Weights of a small mixture-of-experts language model, trained from scratch on English Wikipedia: 12 experts in each of 16 layers, a softmax router.
Below are experts of layer 5 (counted from 0) of a mixture-of-experts language model. Rows are named router (the router's row for the expert), gate (a neuron's input weights, with its number), up (a neuron's input weights, with its number) and show model dimensions 128-191. Each number is 500 + 40 x the weight over its row's rms, rounded and kept within 0 to 999. Numbers have three digits each.
Before each expert's rows: "mostly gets" lists some tokens that are sent to it at least half of the time. This comes from a sample of Wikipedia text that the model never trained on.

# expert 5
mostly gets: "9", "8", "0", "6", "7", "5"
router:553532556523442465463624508573524441478524552460471552514439484470472514552531503488542552510526450510428531484546490445457454594487541541456480557525544456521453523473470442557467538466455554
gate0:539482473512545554487482542509512520520450473495519476478617560516475522442597500527540484488538538458457464491464452519517472533498579507470475401514514506465522498560551475443481495563470438
up0:456582495508501536451488482459509487516482514497470466491481514517479425445509563514543519479558537470551515490495496484477529539472526482529512506446474532467540557556430516500507470480508545
gate1:438593524534494463563512510447476528496473472430459510426517523421508487490451472508469547477560542481536512495442594580495545481526480580527553540451510538442536508518543482464441456530446458
up1:392491514506463457515501471471442514481476505444478495437519489477434453471526492482555542557576556520496583472441576568500560525460535492455537482491514508472457486535558447453417434501504539
gate2:532548522443535552516511492523538512496445576454501513546530555565527476428474508496501505493485473569502447494586487469516476596502485529526430488468534554507529519515448501480517531518603484
up2:432553513484530484561484449471483526482439462600515554510521552546482479513481483432474497499459481528549522572542460581449528524534510528489464451452480553557526524528491499528463452468483522
gate3:544454540460554527489495501588484488571582450483485453501515530533437471551558561543487511524418398539568537563482562451473472418546432453506443504466521508486550474438457547506512523413479484
up3:446483588448554511465475490512494519540616476507446486481487445532530498542548444486416520494465396488448516539441499432590513507479567439553553484527569516541474431448505519506539539460546492
gate4:438447456584505505559492503475422555471504531476572465520562503541503495600492411487450436476474485503473461525486439523488481572470400485507465431491490595501546569558553491474477495530454528
up4:451444490577508485549447521443448529465544536511561483507514523531483436568498472479449505448487460546435465523499457495464415488471482502483504441506474627529522577510506464485478498526478521
gate5:486545502555574508484510486486465490421495465538508472478531469471484488587503494552482635570504502557517491461507487569456475500474505453453442547513507501462517504509433503501463518533549505
up5:528452438399469470528503488494546526560527513428496532552526531551501551482482487436545418463495534467485466563489467506490543541514515596552556424495542480558487509490550503496492515438456517
gate6:517555540496458481493473437499528556490482478529435492454419509479491516531529559456457553489570475544412507484526508466521490548543557483497466477560584524526471516530511496503551424476542560
up6:507442498456469582511508490469463550485540486476478474450533411524419487513554471458465489505459517544412557450520502451500546452507524462489503491554526477495471483447560483481492498493480552
gate7:450514503535495505549525491458494476496623518534468439492509488521498503488533505558506483485488481447511563437511542499459496418472538510519536626503548517509462468526583543514554533469562479
up7:524491479401547495491514514486520497468472483452519559525468492462546501494451486428477523521501515544476463559458462460571464558504394540505427417477527478442559544503471502483460462540419462
gate8:523521507557522448536450477542485524518495516495518492457439507546521477466483499585537451505503493551451530508489444492515476528513629494501505472493463468479531458538444561545463572489479468
up8:516484547539580495528560534469447485462439570484509488555512555445487559491490477498524537511535447483498541544542487527510453474491428496607540475525510463511503495500509530516488523517502487
gate9:566499540512492497582486472493493464465487526432583536499533481568495484487519551517449537509568519463497541538544443483504530560514494498486519548557508563490452478484454489491434460416556547
up9:509497514576558448480533508528497518491477454595466448580453478482531514481516471434482529389582500448497500450469564465471513497478518539524535520506513461506527549496479572542509506529530549
gate10:481574518429443484486544495488517530462507487487499511518537512528470504390535548446531475497444510481476537488502481498451438578532591496551487459525550527527555519428475494443450513473468510
up10:520475449555501476464524469577502463501489514523531479455513519461496373594474487503563521518535516472490470486566473573531564364538479477480505530527473447511483518473451470541529548479516504
gate11:402563481521491548473485515496468494485418481576497432529499490532500515496538445508441548511421524559534436512455538506506501522497505450461512452543442455531529518476485505499514468452504462
up11:535470483482548449545482486511542467520565514447534470469515484471482522531422509495509471480565476448424543519538499480482502462515515546490452562477529466450466497539533459507493515536473504
gate12:434480463562494497398461583518503542527474489506551521541482486560426521573452471503508502505377492493489484475470479543483449470561491435473426451447522500514597547567466472473592489478450542
up12:595526597444465453515546535463431424431537536460455450465472498488509451419522492531466520457527576470473448506503469535524499513493589568554479471529514505502439459457552457541403536590508491
gate13:506565491535466447483447502514502507462514476496523489504519500491487541559526500484491560551446454513517445510496533472529433500510455528503531500477429524517498555512527500496518491453543488
up13:505529510530494375501456502473468516465532457467534474483547521508485520552527496540484557515450474454488500513492509468512430490524475530494529492488474561478515553548493543483539497430540487
gate14:499381520545476483517515494477547472507544560521539473514510596452547510443458569509464512454561539474500481469440535543476545543471474516416511446448525533437507489436508514505450584571532505
up14:499588477468492489502555507531448537522491460543421481507510450531575443544525425518509473502465472517505499536523473480478456527567534481494510571504454445467531532567463471472506489497425450
gate15:485514510522539438502529538505517555591448463480446588467551514523473447510451507539537484467518471479515548506481472502491494466493532476457404500583522536507535562462575509475519532510460405
up15:507485522531551478511510551484482574529467465482433532456608536571445515528496471472521476444474431462518492525495489501441511483520519430533384512535535548480450562418528498442532540473464507
gate16:536470549493416494540501483460585544543528568562472547573476527544604479482455517461525487509468495484471520521447469487511488479578435542504510539515475536483542505468413508598460489452484494
up16:529455509509444473454499450520561525518580552531566478606415523498536515469477503478456474525493485485453495560472495499500474492516519525478457533522542537454569530414444563503434418454438523
gate17:511500489502475442494467544414498570498520545489511548468427504475519463412503475526497474403530514557467533455508502514447490468517469537436438455453499494497416473504505445435491475555475525
up17:510493504505476490475479533389501531466508522462508573523463495500550460417485476488532494417584459570477546447488436496495457437526507528464421437476519496452381439498476477483474481513496494
gate18:533570514488510525481485545457494483521523520571464490519457581478501583472470481511506510442488460449536448439490574473490518529518434469478411506441442500442539503475458512449476465554430506
up18:502484509527512487461472561514530521515513497466506516528454575511486531543424509502575543506512506530456463449512557508500505498517424536442495479484426492484586516494472495457460478498445468
gate19:467499565506482523544483486484499501516584466472562519465455489543498454536557541504520456527503395519544491442530535415510441461494569507473506490505450525536551459535476521526500567470488473
up19:501481443525516468461526517532505519518452506509461446563505464455493542438451461508523513489447559500434534545431448594507558546501476488553478509444516496441464582459506476500502464509493492
gate20:495495473461507541485559539570490447467545546486555487531492492488440528539559445536538507534527539458539502578439506501449497492520456487491497575497494470491469517472533487495502537542596459
up20:489511510591517452547413467437477552483416436457497500561550535524597509525462545490397442506457478499498492501465478527495482532458480494482526479531508502520537556539470496465479468484422520
gate21:471470540495527495529492488487481459505487436504459582457475507476530506533608555522483543500416408490490452464487478428519516488554438506455427517495473420458556544519541446471424502458457428
up21:479491542499507436510520497447504444473440443540452539473521565489553484557560569526514541501439481494480466498483502425531430524603460533434436512499485445462636513517513429436473548461507447
gate22:516480517497449541536584477521491547504477486511561534517462520514475491475508492535490448471527486452596538470488488531468481473461520493529435549528556421522557528535565512544495534532622513
up22:495466525469486570534559505578539533486562514528520543539503503492503489489488502528527435475535503498605508518493450528464459488474477502529431537580545405530530518530572535551482577478576509
gate23:483554483568551486447464517468502488439545516517473557517565516521446545539490502491472470488506454472464468474515540476454486475486450536538520572527451482509446508477461501455505450483509547
up23:476568482571542485404464533474490514451476511501505532495549487540493552569520476476476489485499464503473495457514530489456499466527439534560527562509438486487474523499476533455553447501490493
gate24:548520399487545452510514506523517526546529514585494397428433457501435461453397490449530520473434437493484510430500484477484491457498483517594490527443456485545475506419527564551550421490547514
up24:555526456506536485512514520515505541513503534643456400435458525475476508423388475417529494466477482504445511402511511477471503502525468500521507469468440508565442490405544582521533453529547471
gate25:509486477467560492454448499519512421493522548525481413478450564458467520507472459520420492479484504419529413386465458561451456520487491443530492593456501508550475493499506511448489481492512526
up25:417492486461493531481513459511511542527475510472510515500530419512495455483524536528476475533506516515475523510560512512497510477531432527455480384507484471443543508422481497518470506532447519
gate26:478491492449504560513458470540500461516584520436536499513478456486471502423529485545420458450466575516484466531500558536534505477469523415427508480463567537440503484520534550509544458453449452
up26:512506455491556564491458470505483502474543561458579540497482523466501505491514486534457522507521592502450487516515479511502472442495533448467520488469548538499485468543534503516498426483443457
gate27:546495502462513516438480503531462493526520530563528519428562510515536535562487509539467544512508486516565503446530487503511570441525518483513484504480467519472442497450417525429530488503515455
up27:451459514499519474599582489485542525504514463440451477501415458520444451460549475473489463465471529507406495533401539523485457565458500492499463457552518474517568515539554483555449530538459512
gate28:524566353442527498561432498502501565498483511458500460555481519493451490491458464426456484541446558467403539436526419408498549500521500524495495490588501542475456486523516568542501466492559532
up28:465423617536484511517477489560484505497420528495503455494467476509574434482545484619545479543538415470591517500521524515484503475504457502459486499497532498477496495412432450465483535476526486
gate29:534462583541507526562513459469530496482460574455533416477432494520585581488514530545487523559517503526538555549463505467498490469450500495495434485543470478503545532557506473463604463515444554
up29:543548473469470464460486522570468490547558467485513563520560530462444398484458524476496468400498487472475474455525476552518528531513494488490515540472513516492439495468456505514416510490588470
gate30:466559464521517452554450482475416510545478516493494599470480494466491574526450516483496506505451489510500495463488485545551528434574482559514487432444567550502501510568510475528451508549519447
up30:565457451474463560496552482549591514467530463488528464517493490496529468535526512533466552473553516499528529525465510511487398526451493405474478528598437523548549493527483494463528533456483560
gate31:514437527488488479443477562501529467499455499431512540406517547535527545515447484554511511548559467418518438546480507556495484535444458516466497515508526497460472499533389517455485521513513463
up31:504543496461504612528545431570485483448492567486459501534508513516505485549515509557539485390453520492570532517493424473518517487478485491579427485440496500485512441474533506540496469475474474
gate32:469504540585518452566462467545482544558560491469521470441487511502518463553549472561558499478415546485473515549466441482513508430498505532504490431508493486546523457531497502523511498512562522
up32:532496480453494524462511533464507473428436518503460527561541509491476544511531493488467515529564484549556492449533568494488496528484518499512489513530516509468480560453491546516478495499490500

# expert 7
mostly gets: ",", ".", "),", " –", " but", ")."
router:456546542452531607452524490533544466503446519485484491532455477479442556554486509516519548478550527464503539390495480493425521586470494547465490465486522472614474472463466487453412530435467530
gate0:499465505508554515474460472521450553513496545578451469528496553524542425459506478488525466522560414499554473439505512505472485493463511479470511471553562525523534527526510532529510512440588491
up0:525459483507514523498489503574436563536497578539444487518519523501518452460521516482506451470549443534534490486493539509506516505439504470458486474524565500547573491547482548535482549453606505
gate1:493533465531475500414545507462523488512544468497540534524513480479444478451444534504544499475474500521520552490545499474608557506511444482567597460426485510503482558564506536519555494480483449
up1:535542509548455466538540410468520566509533507474497517395495421452494508467468512526386511490530489489559458517518493540494517555490565530546500566524506485434489474449530465523542510514505488
gate2:510501477509497496442476490522461559517567452460489483506474491475518543489535474480457509458439561487450528485513417476580525508449585499504479474507416459501491512476540468606474454508457513
up2:513495513528487455493521494557459521494553462451488494468489446501502513478531445497462456486515561477508483524507438497575516543509543500435488445548383487443556514485556514594498404530476475
gate3:464538426429487525529527472516472502438494544531441565502526470527552463587525494473409548509471553463529510507459469519572510492508489430482397457449588552501514554444446407501507487508488498
up3:530511512535547509444467532477542472526487427469571506531493572486464526379453544488559467515510508556469533476552478481388525521473519538533590567499407501464495441496544565506507575474443448
gate4:494516498469466418491538456498421422550541466481488515501516513465480543474504512448509527509473462467565473507535528520500488500491431438455541494520406492517531473476483467474482537404517420
up4:496482485536531559544455554473581532449482534554570476502480507521522433512533512537473499476553528530436509463485491479485504511530505542533429522461600456447466541531487558538474484551480555
gate5:571537531437567525509502433485471471502570537521509517442506517542459535425436523491499476458489447558492517513524523508503523549470443437447450468517497507495409521450481519453458444537498540
up5:532480489463500429520574525547552498519455461558530515450539427522482498494503534523505509527477443424478482489456529480497543457535494473527495491487525454482483533475523548487515530481506499
gate6:528528481400520495466463499533495436497469494567490486498486436561489573540540475460504597437376438475502505456518492408471567489515537496471544522495504469475557514501516510479514471488554453
up6:473530426472571437499445504543493422483463500567466478480494449594540492504527487520555557396449436534532527425471498430514535467515523523508505542514505491522515532441549526516505482449461439
gate7:543516483488605434469494484505548495511455522479500396535486524511511496467519539511516491484475467494500546396532578499466478533447519550489493540457454543487421488469555501527448501559495471
up7:488469482487412558502483479474469482513519491514473612423564459534494496569487524491471487547535522488530461573436455500495517479490473457518476475546507466441568488497501534495566478460502522
gate8:518510480502510476462519548492463517518438494492494461453435528523527515424521503442539579504481456540519550435471534557475492439503512495535529499502517488553508522420485479425513498461467520
up8:552480504512472478419494503485486505553504529500533484456478517553520525446565521446533536474460456530488551469465510562456506431456510495514498495510472508570498497462498482402466530484445474
gate9:486511519403528479518516511553481522502546508489467529613536564532502520538517521515520452494566526547473499523491497454506495458470405548540501506458508508485495498480501471441468502468488450
up9:496514469542491525528455450480535469547479488479526468427455497475494451474501456539503552511472414476520479495532532580537469520537532461453538532526533517544485525510510501547538541587513541
gate10:520510484430550499523491471496498483525473537492500526592457469534489522455525541431494463429454473578481458478479509480522488498470480567531502507536458493456516493462523501467464477499590535
up10:462476486539442459500488583549443518454466495531474488448486464567495457521451519570533552595513519407534574510548496514495483516560467407524506472475535502453519487535492550452545533468498492
gate11:525508454522423431480530468474548462489634477464536481484452494596525476507564483517519510448375501491467532488456465555545531481512537554520507461488476525490520497527560451492429494515494524
up11:458498506413494539529475453448500519473434498524482474550487529479476453553447463475473502517476535505497459504597515441487464461406558453451489473539498485526434448527385517525533484427536530
gate12:497514506480498554448535502525511520547476496527508557587509412556521535482528517467452478554464438496475541559552453554512516536503447440493551476521463487523464534530532522486510477515520477
up12:534429509520548488461443478497489487497567464502519497496540531580500525463561499520449582495473476492440512515468480492452520491486544465484565577515465468560570481476555468448518510476481507
gate13:549483565464497542522482496479443485548548453513491490412499477542443481429580519528541439555480591522525533491592519491491502482501492462478521530565520511476435503528446497559496521490515489
up13:450499412579503466533524535490604447452482498496534491549516515486532459550436474521442549505562485449469481483455501579500446542561519570522485417481500513486504450461596466484501486503436569
gate14:475475483536483491477474487466482495460447527574489604580461513454490563493442461493442486517518509533520484528515532502502553532505489510505503512558573471519457498444528419498550524503441469
up14:476510522528493514479502514484470487478446505568541599526511498463525520500428470511515511498459537538513500519517525515508569521512473489513529501552553410502545509470570422499562482469515475
gate15:523495599512541473541506475530525524502571498504450515510519504494597452453488467513471443511507459487404541505491533461501462600471515603472560558456501537512451488438464528550575511438486498
up15:544460588523486479498471510496501490487528474441460510487471541455475438459504468543475453548520448410478541547493513463488506554518542588486570593512510485468522521448529475534551545459509477
gate16:525389467575493500397437446477487485512486513472529555443501506538469456474573495412440466528477552508584590483464546449522504513504525474523431505518521450445489522526568468477557469534486403
up16:531463455438521494457484503496522488422494530483500544508573441548483424524500479439486493496488511494536489476487563492493496514529562437539418517503555416510453503543488515439579365521467447
gate17:471546559532518512418520482519490489487573554459481537441526512451466489463515473591523419439419502474510518472541512604459445492522587477538508492532431440539467451515509481480467425471492526
up17:482510382424505503478466519435527491526457491512478423526398572432451490544422511491560493517571529521517521579474520537524456443523528492523548463403494517527486488503551539439554462506531603
gate18:505500474500493475468547472455385500467495481487558575502432504478453482477471477510491577471549488548433480492455483536497511528496427513427522508511486525458456536551524522483528487527511515
up18:463505521489442529511425538542614502476455502490466457519564496531510491463528514528568461505526482484570497469514520485517465459526556505549458518482497489555529449470494492550481506499513517
gate19:523529510490484496504448549532513526569555479458481515600474537568488418496548538525500488494503438508496458458455435542515496478526461515512490488463477564553489575473556518549450501453411475
up19:554486502482466423522426488497514469515537556471546458557455496581544458551444484468465525559430573477487453512520509515540503513522395407497533504510476503601477495453498510536454518460506556
gate20:521491461550458453467455477424482548571513392451464553494427500491547448502539454511450514500481566505483562561556479502510524493504547452514521466465452532518466600524533502478489536491435469
up20:431504518469487518494489541536466497450455578540529501546519510442508541547488566505518432518524522394549549507526581489552502546482467441509520526557530510540480455458497495492482449480512477
gate21:462528430517464509444514498562514477485498603491534466512461497467476438454529522480474499481519485436507504508550487513480559526561457435462502524501523540432526529510455498494481528564477403
up21:524474497486604454547523512450507542518479416536424564410507494568523494550445518485514462492465531579510515478499473499507481475481576522478508493497473502521475471529531501471461457426530524
gate22:545534480464450421530502465457510589477471559555505493545473440460493493493443446508481558480587441479520581481554512460526522468519470509437539595479526553442466511488476511449550479439486417
up22:489504479458483486571465544447422530475449514529460529477453421443485524522462487532553509473588420497551534477512557465563474529434514501476502518516511548510483479538424544482505455505456489
gate23:476493450516492475432417529451501488495506503451589412468503469540473548473532531557538508510569538522476517452494539418482536477450506532504552558500542524514547496523531582532556523496494485
up23:483572433532508528480499523463444512511505537484543485466550485496416518537519547487473515462552617529478510459478529495440581554462541567439487489448503486475482520505476531489490450504491534
gate24:464601449482468511433527528444502459521576497519538533465519482534492518474464534531489542518488454505494485546486558553415525470475493530559522463470498431523529552509507488556500488479489515
up24:549595480449496536436547482439536467493505493568515521474521504569487499437469429519504540507473472482490483581417569513405518464515497484532517500507508425509536614550473478530480502514487503
gate25:484535544499521480518518456493526459526592515481473496471476479500451541490482540481526408543519508488441502499476532493524509539504530461478615500501447536476370518504505432503470512502472438
up25:504480517512521486568518465483555478513619514480453499450519471484484545497450546481518413501554496499422501499476494532493511522495521457520545534514444557499382492544506438503439498516508468
gate26:559506456504507398465493566515479517482530478526502495535415573537462506505527489459504520507481510488449513529508468489528474534467514536519518488479524499535518478541505574455497520422515505
up26:487522575478554560515448425429469528452430495466507506483564458507485432585576537529442522507427441456469480459517514493505451495461531500456528496499434450451520521531481450575563544537550453
gate27:491536435524393528540462504490555559530498509538558491511460528429514544563583512465547483508465490553468558471520520427474570490460475450513487507517515414498453518536475475526470485536463554
up27:454484566503554462425495498504447478457507487447457501502505464597503451449461495533454523509489494479512495564465476567469425522570515528484513529493442551533517455474550530447541489476520509
gate28:541399491551563507470484538511431516510469423479451526500453551479511479510505528506521519504578499498591498498440546539476533472411595511529476589526491525517516575571555520447451523492472438
up28:527470518593526527444461520506443520545486457513460518500488522502501446473541462465466517468566514534586478490448573498493552470450556487508474553474554537453541578543600535459433513508427472
gate29:515470502477432530530454427515476444424513497531438436490476507516452466503472534486468497516531487566512529444429507474467564536437510455514491401490501495516536456474530461460503512481484472
up29:544478472533505504512490441500398481489513444469413404485437462506481440522512519546445514540537548568541506441455539470488512480499484504440470454497502502532513495452482515418490565521442501
gate30:536524475469462499519538516460536462467500496500514491501480500520481482535451502519514490532524530586546494560518506529408428522504489543571513562457490414518569455456518457533481475501439529
up30:440523532518545511467477513525475524527520517519503464449534515500464459448502497501491491519491528418480496471500476481613494472535517442392507480509523538525430544497509542501521486501548464
gate31:467489454477571483553474543458505508489537477471495501471457521473553569486479524531515503549501421557538471486484506489532479432568476592531475474473472486528554484434485482404527489519490571
up31:528500485523461559449503425544481468493512523520509560499529493540478474491540478489511523443468516456500521494477476519486456509467550428450515486521504520483462508548472564597442495494477413
gate32:554511494537497549482397493542594518543499506485508580515463479481456505516478533484471470482390473508507454480555462532506573502544549505471576514482457458562540516507577465504532474508492490
up32:524540467553472534547462437543556564577465483486527539514481505494484550487460550464483468454469478523519519538518428588524535522539606576503505522509492490538543542486548499526570550540456482

# expert 8
mostly gets: "1", "in", "on", "th", "en", " New"
router:549462469546587511517503453509526494548563509453462543516497450439458524437512545453544436460455557493516525592545533453481451482460498528470443473457529441436468575526458523558458516497458521
gate0:500511383500527470487499469490475507500496484435478499409489539521503562459478527475520502536490492556524541474416544522522481508484527436466549535451472599498510516519503447463580581571483509
up0:495512589489498492527498526564503498488488565514536548571537484496535416538510460533457514468435529484465467528582453477505493492501476567522462518552530412514478472472537504492403443445494503
gate1:542499462472548472523477525454460456538444519543550475477579491487482510523433468578528532452582504560476386472493563516545497492519497525454462502500507532476463474572531484444521436465544502
up1:485472523464464535462563485519481516546531510456532525533525523512514532498561530466495524517440440469559512493522432481484476566482507418476566521464459541510511551482504517531523451537533474
gate2:463477541449475533489489578487496518506517450465463502484473565527460575535496540459520514544415508456530560521458480540498506482462519462516476552472533471585501442431446524434522455555556458
up2:527512563431515591536467563519533437470510509545508491471512557541472550621534574484509571523454476470527549524527530474521498500466556488488542472449430465616482540449471511483488481551576499
gate3:580505554513446543491520524566530507515451473477520526521487482442485500450514547462522502487430466507472496510513565580471515452465468503515575439489441467524514445518541533582406406493540540
up3:454545479533504493499500506528523532515486479558476484472510429534582529541505499494470519480553502476498488541523451391517455469475519441540522578415497510544485542471485455448564562493520515
gate4:507509456487528518541546431455500416467496517483495456529469516465580522520484500483458494467452418528461467490504503535532541513460523454452453474500506501469547503507533514496502512459464496
up4:500475569530482527488475524524543551499506465468482505514504465557401512472487429499547461488527539495448473560493503501475430451508475540572523617490499494520484490463437477525466547539505446
gate5:459491566482514485449493545519479475469460492474501523482547542531497429520533523556430464477550529534420520521506496518488498502458581511499524558513550523483468538563547488452438489521552536
up5:520434449592418522507411462470563515561562491529569435446477450514494531498532475463513484560510473503512522501549544507489510517514469497414467461493416487509518506420477466544549539548476486
gate6:591454425456483493476475457540451521516519518509523640432449465497549486485572575486522515464543452533493568519482443474503553501518551495502487513514423428513528532463568467524506467462513454
up6:494454537506520466551581575515430495491505559547447483549524461513480561461458482486502485516478447491564521504495480485458535464522429462485448395526483507537433571491515497468522499540541475
gate7:485540506477553521454483523502440564526557469390485515495535451462510440484525446478546465530521577491490518537544572511490476477526588537564468465587436566487421473469507509548464464528495444
up7:487407478514441535542499486518565498454482492550502457463495542556533569528504566548451499492480451546483496456467472438559494525523489456477531501424564465515560517479520479434505562488487517
gate8:563471522515487443480514550566561545493479533442527510515511536520477500584394499528510552521522540450471546469539470525526468555474527497470555459496467582461571491490473454448484559453508519
up8:491474476468541507462516459456452451467465522515512491564498488452526522406553495499468467487510425497533468513480515489479512462468452523559478492440563464510449494438490514517540441512467482
gate9:444481468525487549410518516491428493457519522512499520471462491548439493506513508473571541546526519509532559531557459469454522441520482506458534531484467428428471527444495593511490442513533495
up9:530529542490537438605452497455567471490490441486523494554534496456554510548468500471508466515467538471493473462479533560552490533468549474541520473495494540562506501515509439508517522481520537
gate10:502481475538490504527552523544529490467559522511520528468410445498598509488451522504490530579549560545481495512455535555460538512463544482498481499506475538421511523417542450561568459465425501
up10:486480509481511488507456517442437515506473493536477488529535575512481536494597452454447417464528443506510514456537502497511530457444555591544508482478549472498494507520493521510467518554553493
gate11:514488433504551422435429458517507479557451468498501490511498451489427512463479487515508529458523510478494441460546573522511498544564480445483481571446458497490527493509505455513482475479519520
up11:491509512543472492570530574464511493487519524546483460494511522499531485506492464455447403472502437475503512478524425479494474501506461498500526443567469505489466554457476516431474520480547459
gate12:501483500526497508484534590517424529460477436480433559357418523578503454503483471502510484505486475516498550577485528543537437497429486524513588482526516455469539502495517517440495525553494396
up12:495538491477489503532518436513573461556489552504537478579606503396502515515484537468493497494498518507443437468476443513471558480511525454479378544466536526536459492520463469565510544438474595
gate13:470422453550475633474488501574511501486546474481578477512525470542497475474539555433530478537489476514476507522535574474579512543528479519517521440508510433431483483441545525502523519538422495
up13:472498495499514546515505492584528501520529472489591526558545463566485516469508461485545541515543502462529506499488435439510545523477546499480486479513481444439562529453530534564527471462527582
gate14:467533567425527512523498536526426499391562493573473479469440532481478532502519532537484466549450502448505513549522477530463514546535553486515508456579556396480533587542558525568487497511436432
up14:484506458500477423496506484473459470552420471462532521541461509479474489556526415518561476511507571494453530446557516491498541489504466492411483531453454558503469489466373526494488518489587511
gate15:535525482532544500493495414540512501468491441465471472428485504517491541520507512477493573463412546477464509559479520447533571594512457553456577497551400518460477545515475551507511523469385432
up15:503510500534518473472544410558478509509491486469453454396483463504481560498504515485492514505405526519465498543521478488504620639556506542474521481536410509492479551538484546490539476492368430
gate16:494535481468507495469459520502544489482498560424516514537504554518510562486494509487498450465490525486606443529533528485490539513520495455509518467529476516539441435512541483444536447517491563
up16:538446519521490514535520504489424480501483454554482520468491473506480452527504479507467514548516466498436540475471451481512486495467493603485508531466488460439538508497476514513454548468506472
gate17:481469501507546527499516524448525430440471509465527532508508494521601433475474491544520550541551450490503481487550548468519525539484468538520426559423490479475551515551475538527491514485442489
up17:453422554464460500529570473555478499501451525477562515460532589436515495521461469444463478473482517488479468545440589531463473518519479419517509461462464451587562522493499470491444476500507472
gate18:423506496486477477514499492505526443485513484512468547423549559519487455486500568429486468500447564419543605527582538558492469427476524476582533553566459577437570475514508477480488447512472437
up18:442515473458500489483498515523487443512500511523480531493554541533510460474488579415477494497450554428517606535581535509476502433487552495533535568537472557473581461487523453478448487497466399
gate19:462453548539560555464503469550471461511481464423540445435478478519500508474483426453547504483479523466538531483510476503551467452492480490476545531430544503552465525522556502514564378535535457
up19:529523476483424483486498516464538543444492513581509528528555542479478565490531522505478518539492507516440510518461480506446563571506529487492499445538418498487529447522437492484467644452457516
gate20:521536500494510529528451574425522470446457538530459472481437566527539480503522542550492480458420497477490472490509511522519499543535424440440467546515460481481449481492506460469526523426537518
up20:483560514496509514532475541439549479450509529508439468491453548557576494494536522480483464478415525482461505471453450523512526557507416429454483552526482477450485472466490486510537497432485493
gate21:453481493531427486475558521465431406541539507448566475497522474501564573522542514487476531494587506471561442509485478437566529474406524487533558482472483506484484467447505471542521441545455453
up21:468479481471562459506486463493498533497501446538590498475543555521475483492519449457518474501470461542548486526538472451460520503512487449513531517554478485587470549607504559436487588458498458
gate22:443400510486540546515586472466540499504465503472578494507455507421526497485520475570476533488458472550553512480496509475524489578436532501550519531468521491513510494517529565493492409499464444
up22:439436441552457536528585512497547528475486475496526515489499512475503443478464523580490477498530661484563507529496569518527546570471490513525515531461482553492516507492493438477499436486503485
gate23:462535500545469528468460481538386523573537437589512514497552502534492516448501506503538557600566493494457485504545430501488581597529497549498551541485493420434468513503541510520476535495487437
up23:447526521539449572474452487546410500524550451569511502467567485529496540448498467506539543573581515507437493518523460530506571594514499518493565528507474432408492513482505515546461529521478436
gate24:481403482505509509504499517596566520526513483565459516490523470485515525535563468512559472596465486551518512501483488484474498539528518529500489497514531486525516476461549488542544485467472503
up24:536401475559520504540498512517532491467528575624565495543475463473547484556516495499501473526452512527562466496498548509451546520489522556460458487559499471533502477461493538516531437499459521
gate25:438498473528494452479466454476484539483478487475539470430514486482476571502474500487448451485529446555602499469507524448530497473541463448520451545554585546528466495555466476479454444514491444
up25:536563465444508572560508522453503459535491545515441523509491537466542470506494495533550533534577524428399536511462521513492545513457593523494542450483462486410493440472502488504502488468505554
gate26:539493514487461549506457530593454507477468505545516538527480471526517502505521427439499541542434495453501513533472493530591445412474505538529520548445559563554525541464491566468473527527527501
up26:407487498502449509431528454453500493473483489515484491511453543462444398433518507527540505480503459502505460529513458428500485468487491507517457487502515501533439525473493485433543430494506438
gate27:499573446475493503483516579491446510497618501563491549501501552469470473458499490481551504510510452465492566535536467512460579444469516483453442545526507520409489487478422536468596436476511537
up27:445483465441571567504499572559515510497569549497493566602488515477499434495539513486528518511461488442490537419487449523416503486539544568468486542494529546414549525464435455484526542516479462
gate28:492435532423575518505483462465458489550504474488485464503530529579495462545521470385531562481464482523568484585445528421545523509533516481504464523494463515479459555505484473484525534518565458
up28:484448537435578472529485466460504550549503432477471493439509527543493471533511449366581554478495502530530479534490591441530537546511549502459461552500485554475455551468476447452515515535533452
gate29:525542449508531456440564525517502470554519512502480490571533588553467475586448518505473560474469543486488491487478523471447511506528463526491492509499515522523472510473519521452503517516504431
up29:449499521510455509582484434372506540449465523521477511489475422495561499484538439526548445512484492505435467495485573522551509490499555450449576510497469468479541476506452499546462440512488546
gate30:476555430536514589501527518525526513519567507421510490441530529512464455442480448522570513594464485486480467497529517476499494543477484514634449442506466420473452522503493508525519493464467554
up30:446599453504483574508531487485500555504562488459538488479564528519501497438531425457582457532464511485506481509527511454492516549481537506592473484470422372464491530498458513545515489478526500
gate31:523482496464435462490523522486498494501549542469493501517527490509472510531491587516514503565449509557536484436498508470487561499465507558533520481557518520431541547491480504515519488520428501
up31:533487458480439520483478473533489539488548533430529531461471428522486509487454555464532547494477521528551542367509521529505534543456479567508606517509506504448499577470517473506514448496453524
gate32:483497448497580520529420498536501522498512515451424424476518531559495479561462517525550467472565540474490459466475529503450469536513493484497498512525478484463458462469469565526485564464509492
up32:478502565487457379444542536474489495535488446518543524494448541501469534464492494523537512531513465480481482502482540529483561486515428560493531444500568522501524493505493421529573472481468416